Below are experts of layer 4 (counted from 0) of a mixture-of-experts language model. Rows are named router (the router's row for the expert), down (a neuron's output weights, with its number) and show model dimensions 0-79. Each number is 50 + 15 x the weight over its row's rms, rounded and kept within 0 to 99.
Before each expert's rows: "comes before" lists some tokens at least twice as common just after its tokens as in all text. This comes from a sample of Wikipedia text that the model never trained on. Tokens count by the router's weight.

# expert 12
comes before: "1", "2", " he", ")", "7", "6"
router:50 55 44 39 51 50 32 58 50 66 53 51 99 50 64 56 53 82 77 52 59 67 41 53 54 68 30 52 59 54 42 65 29 41 70 53 26 33 41 52 36 91 47 40 67 56 60 35 47 64 66 68 45 36 65 39 72 38 53 81 34 41 38 52 57 63 60 23 47 80 60 50 50 59 57 48 64 49 49 37
down0:63 30 62 51 44 84 35 52 37 59 92 59 29 33 64 59 23 59 61 33 51 67 56 53 51 49 18 45 47 44 52 43 46 42 28 30 60 51 39 58 63 35 59 17 33 69 54 36 30 35 33 55 38 66 43 37 47 51 57 79 70 51 64 29 50 36 54 71 82 42 07 50 37 51 24 61 58 77 53 48
down1:37 45 43 60 62 40 54 53 50 53 86 73 51 51 66 61 23 58 68 74 60 61 25 35 59 50 63 57 38 75 43 58 31 48 41 15 51 70 54 32 55 19 45 30 38 39 45 40 53 36 40 70 23 52 67 65 59 39 54 41 42 41 40 56 55 39 58 48 57 55 57 49 46 53 76 42 44 45 25 33

# expert 8
comes before: "9", "0", "8", "7", "6", "5"
router:34 08 45 48 58 36 59 40 79 62 50 62 88 67 23 68 62 49 48 53 37 43 33 24 27 42 56 57 45 71 39 60 38 67 70 76 46 45 38 72 36 49 43 54 36 40 51 26 63 35 47 30 40 58 40 46 61 64 54 63 46 28 39 62 30 38 38 19 43 45 66 77 55 60 55 50 22 65 54 69
down0:28 36 25 40 39 74 46 64 52 44 36 70 60 39 46 51 40 84 33 36 47 56 61 59 54 56 52 49 68 71 17 46 29 56 65 11 43 38 29 63 70 33 65 51 57 42 66 43 33 50 78 52 79 65 46 43 44 42 76 58 66 57 56 62 33 16 48 40 46 55 30 27 38 76 56 41 41 34 70 50
down1:70 52 29 91 46 57 74 43 67 53 29 67 31 50 73 29 60 60 63 79 56 29 42 38 27 21 46 61 54 67 14 42 47 56 38 31 47 58 63 45 43 58 34 45 32 67 17 50 46 31 49 64 40 74 42 28 40 33 52 32 61 54 57 40 38 67 40 50 65 82 57 53 87 63 43 68 45 31 49 44

# expert 3
comes before: " the", " a", " to", " his", " in", " an"
router:78 78 72 61 45 55 50 29 58 43 61 67 44 23 65 49 31 50 48 27 57 52 55 57 44 69 65 44 66 23 54 31 29 43 38 17 31 50 36 53 34 62 69 33 59 25 48 57 29 32 20 35 46 54 63 65 53 75 34 40 59 52 79 63 46 85 66 54 40 47 84 55 31 66 32 61 53 62 18 74
down0:50 51 48 58 68 66 54 28 46 54 56 44 49 52 38 43 39 28 19 47 49 57 57 70 20 46 56 50 61 72 29 54 60 53 58 74 57 64 42 29 42 60 44 55 46 64 00 31 36 52 48 25 63 53 48 36 51 55 41 55 61 66 53 39 34 35 51 51 49 47 47 61 28 38 40 37 29 63 79 71
down1:47 32 19 63 54 32 81 60 46 33 44 20 35 67 53 39 65 61 18 21 82 57 58 59 71 73 23 34 65 42 13 43 48 48 42 50 46 53 34 71 52 44 53 37 23 60 75 52 57 69 46 70 78 40 72 40 84 37 50 44 66 85 28 57 42 81 57 55 62 43 58 60 48 72 33 55 43 67 41 46

# expert 5
comes before: " of", ".", ",", " in", " and", " was"
router:53 55 50 48 44 58 72 58 53 35 31 53 11 49 45 39 62 44 72 60 72 41 37 23 35 42 46 54 65 54 44 45 57 64 65 21 57 59 69 64 55 49 52 71 46 52 66 60 60 49 46 74 56 49 62 22 63 41 55 23 62 70 41 47 24 55 53 61 55 67 47 55 73 44 49 58 52 29 54 44
down0:58 62 30 37 50 64 51 52 39 34 71 36 40 62 72 64 47 64 54 60 55 45 47 37 54 40 44 49 47 58 25 65 41 65 55 38 38 37 51 41 46 15 61 70 36 55 59 77 56 50 82 67 40 51 67 31 54 41 20 54 42 46 47 56 55 71 46 49 65 35 46 60 78 40 35 37 35 33 66 73
down1:47 56 70 94 60 33 66 38 50 42 49 73 71 38 72 56 57 38 46 48 48 44 36 67 71 42 37 52 72 62 52 35 62 47 66 35 62 42 41 62 43 48 45 19 31 73 48 41 53 50 24 56 25 55 57 56 58 46 61 33 61 52 41 70 47 62 24 37 60 51 62 51 47 49 34 51 44 79 45 63

# expert 13
comes before: "1", "2", "s", " and", " but", " which"
router:71 41 69 55 28 35 40 65 34 62 67 66 83 35 48 37 63 73 72 38 69 67 41 44 64 50 28 35 38 53 37 32 70 26 53 59 59 44 58 51 48 59 26 58 39 44 66 76 51 57 49 38 48 42 57 51 47 54 55 70 38 63 32 60 57 50 68 37 47 39 54 37 39 48 63 49 69 41 67 39
down0:52 39 29 67 79 55 56 44 62 57 39 44 27 17 41 69 38 43 60 48 93 69 52 31 02 58 39 45 43 47 41 51 51 68 35 55 45 52 73 62 49 72 71 70 44 46 56 20 57 33 37 49 62 51 49 70 55 13 13 55 25 69 24 39 38 57 35 24 32 14 68 72 51 39 61 59 49 39 77 20
down1:62 49 44 51 44 47 49 70 88 48 40 61 29 10 43 46 72 99 21 75 49 45 44 40 47 59 60 42 45 64 35 55 53 70 78 64 32 41 42 32 38 27 86 59 40 45 46 41 59 64 44 66 23 32 49 31 49 32 30 54 53 43 37 58 51 61 71 61 64 66 51 54 32 46 58 36 61 52 49 32

# expert 1
comes before: " (", " |", ";", ")", " –", "i"
router:48 51 64 58 54 36 37 70 40 44 40 42 24 42 37 43 38 39 36 42 41 44 41 46 59 46 51 67 53 70 52 60 32 67 37 31 87 30 40 59 46 51 47 26 76 77 47 65 55 52 55 23 26 38 74 52 95 46 47 33 57 62 64 61 36 28 42 46 63 29 54 71 56 41 40 65 67 54 33 44
down0:63 55 59 72 39 81 46 20 54 53 53 19 40 55 50 48 58 66 43 46 51 52 75 81 63 22 40 32 35 21 71 53 41 70 52 53 45 52 25 60 68 42 45 26 39 21 45 57 30 61 41 43 60 79 38 47 76 25 38 46 84 68 40 29 84 37 54 60 42 34 41 66 43 99 74 37 42 56 39 33
down1:34 22 55 61 77 68 65 43 29 63 64 48 30 47 40 50 44 36 57 31 31 40 61 53 64 68 38 32 87 50 80 60 54 47 67 71 68 49 56 32 79 57 23 57 37 46 28 53 61 31 47 48 40 50 65 81 45 52 76 70 47 69 34 40 69 31 74 44 68 31 49 67 45 73 68 25 23 46 58 45

# expert 15
comes before: ",", ".", " and", " of", " in", " ("
router:39 74 42 44 47 53 46 72 60 50 42 54 10 57 64 28 62 43 32 62 63 52 35 40 44 58 35 79 59 58 52 64 51 48 45 40 41 43 50 52 44 56 60 65 49 66 73 63 49 52 40 43 49 42 65 00 57 33 38 29 64 58 50 44 23 58 59 46 76 48 61 55 72 60 44 48 56 44 59 40
down0:52 45 58 34 51 44 68 85 57 72 51 72 75 71 47 32 50 54 66 51 57 55 33 85 27 55 39 46 55 59 32 61 85 45 34 47 49 34 24 52 61 47 76 41 38 59 47 45 62 53 22 63 71 25 54 48 41 26 52 33 36 58 75 63 41 38 63 52 16 26 53 46 23 55 41 32 57 76 60 48
down1:40 66 47 44 36 48 36 58 61 44 44 25 40 62 31 36 48 58 25 45 50 32 80 56 54 63 49 58 49 59 48 58 68 45 42 61 38 58 59 47 64 27 33 72 52 77 47 65 64 47 64 48 38 51 58 49 37 38 67 51 22 42 50 60 53 53 31 55 35 68 69 76 51 34 67 52 33 47 60 69

# expert 2
comes before: " the", " ", " a", " his", " January", " New"
router:57 63 66 69 54 51 38 52 47 60 86 58 90 39 79 80 41 57 39 40 29 31 68 33 39 56 49 55 46 53 71 79 51 51 56 61 55 62 47 48 36 31 44 57 41 68 33 15 54 40 62 37 36 64 34 79 64 52 42 55 66 53 53 53 24 52 34 35 42 41 44 36 43 45 48 53 44 74 45 53
down0:64 70 37 29 35 53 63 47 81 49 56 59 39 71 31 47 65 50 63 57 56 53 59 59 44 37 36 44 46 65 65 37 39 48 43 78 70 52 42 68 26 67 33 35 55 43 54 70 20 50 71 47 63 16 14 45 82 44 33 62 55 66 55 48 50 62 44 46 49 67 00 50 36 37 72 41 43 71 52 28
down1:49 34 61 99 48 62 51 50 56 68 47 46 30 58 39 54 51 63 30 58 56 74 37 46 20 52 80 46 43 37 62 39 54 32 34 66 28 60 61 64 44 68 58 24 60 49 27 76 51 31 41 51 50 49 58 36 68 52 67 49 45 40 67 52 43 52 45 35 58 57 78 37 37 55 72 38 50 44 85 53

# expert 14
comes before: "\n", " The", " He", " In", " It", " This"
router:00 45 46 50 45 34 15 58 46 69 54 33 64 39 89 71 49 34 54 85 52 52 51 68 53 37 33 34 32 80 45 38 55 62 33 63 73 44 39 29 52 44 55 73 24 90 32 53 49 41 52 72 41 39 50 44 60 66 62 58 48 39 58 54 57 33 53 50 94 40 59 39 56 23 53 44 57 39 56 48
down0:11 19 40 48 44 38 45 32 38 67 73 59 73 39 64 57 54 56 55 38 40 30 53 41 49 43 48 29 46 41 48 31 54 64 57 36 32 46 40 64 48 51 17 70 69 58 60 51 39 44 50 40 60 75 58 72 61 44 62 81 59 43 82 62 55 35 41 54 43 57 60 08 59 20 21 43 57 68 37 47
down1:81 69 54 41 56 33 20 40 66 42 33 38 40 68 46 71 27 79 36 43 59 48 09 42 58 56 77 52 64 46 58 54 58 52 53 61 42 52 29 29 40 66 51 62 52 33 62 56 62 88 87 46 36 24 55 53 49 56 58 37 28 52 36 71 39 77 52 61 53 37 53 43 49 45 37 42 40 57 53 51

# expert 10
comes before: ":", "\n", "|", "-", "=", " •"
router:61 52 53 59 52 61 56 50 43 24 69 37 53 68 33 48 36 36 56 26 35 35 51 54 49 55 52 62 55 53 71 54 40 52 71 52 55 61 36 60 50 35 35 43 45 47 48 43 27 71 72 59 74 54 33 66 31 67 30 49 33 33 51 50 57 42 16 69 39 41 47 79 72 27 43 49 56 30 62 87
down0:74 66 22 66 67 81 56 78 42 58 36 36 35 46 32 17 41 80 36 33 28 43 64 19 73 39 65 35 55 28 54 26 43 56 54 26 41 53 67 57 63 60 44 60 52 43 46 73 47 70 21 43 67 52 34 49 69 60 48 61 58 40 55 28 53 48 46 39 55 38 55 46 50 23 40 70 30 52 46 48
down1:22 74 38 50 36 64 33 58 46 53 52 24 40 44 34 61 42 37 84 64 33 56 11 28 74 76 51 48 59 17 62 42 28 45 48 55 49 48 43 70 48 44 61 35 77 53 58 63 57 43 40 68 64 58 53 34 49 54 30 30 32 64 69 55 61 41 48 57 47 58 58 47 66 40 51 45 70 42 47 37

# expert 0
comes before: " ", " the", " years", "%", " other", " people"
router:50 28 40 20 60 47 23 59 54 51 34 41 58 54 37 46 75 55 23 38 68 61 41 33 39 64 62 58 69 54 34 52 32 28 37 39 50 38 46 49 26 55 71 69 39 33 68 47 44 69 71 43 47 51 26 59 45 63 24 53 27 61 50 64 51 61 49 59 21 42 41 50 37 61 43 64 68 49 34 54
down0:55 73 31 76 46 39 62 62 55 54 58 47 09 76 36 35 29 76 60 28 40 38 43 35 41 69 47 57 62 52 50 64 51 61 39 51 33 56 66 72 55 69 40 40 35 56 35 59 42 40 58 44 34 43 74 32 32 48 62 30 75 61 44 64 63 53 37 48 59 44 46 66 66 77 55 38 54 33 36 68
down1:41 39 65 68 50 59 56 40 21 46 43 43 77 44 53 68 74 50 63 57 63 76 59 56 55 71 62 34 30 58 58 51 73 68 74 31 68 56 51 38 29 51 64 53 39 36 60 66 55 46 44 11 23 88 61 52 80 71 55 30 53 44 23 28 47 48 26 52 67 44 34 57 55 38 39 37 57 50 61 70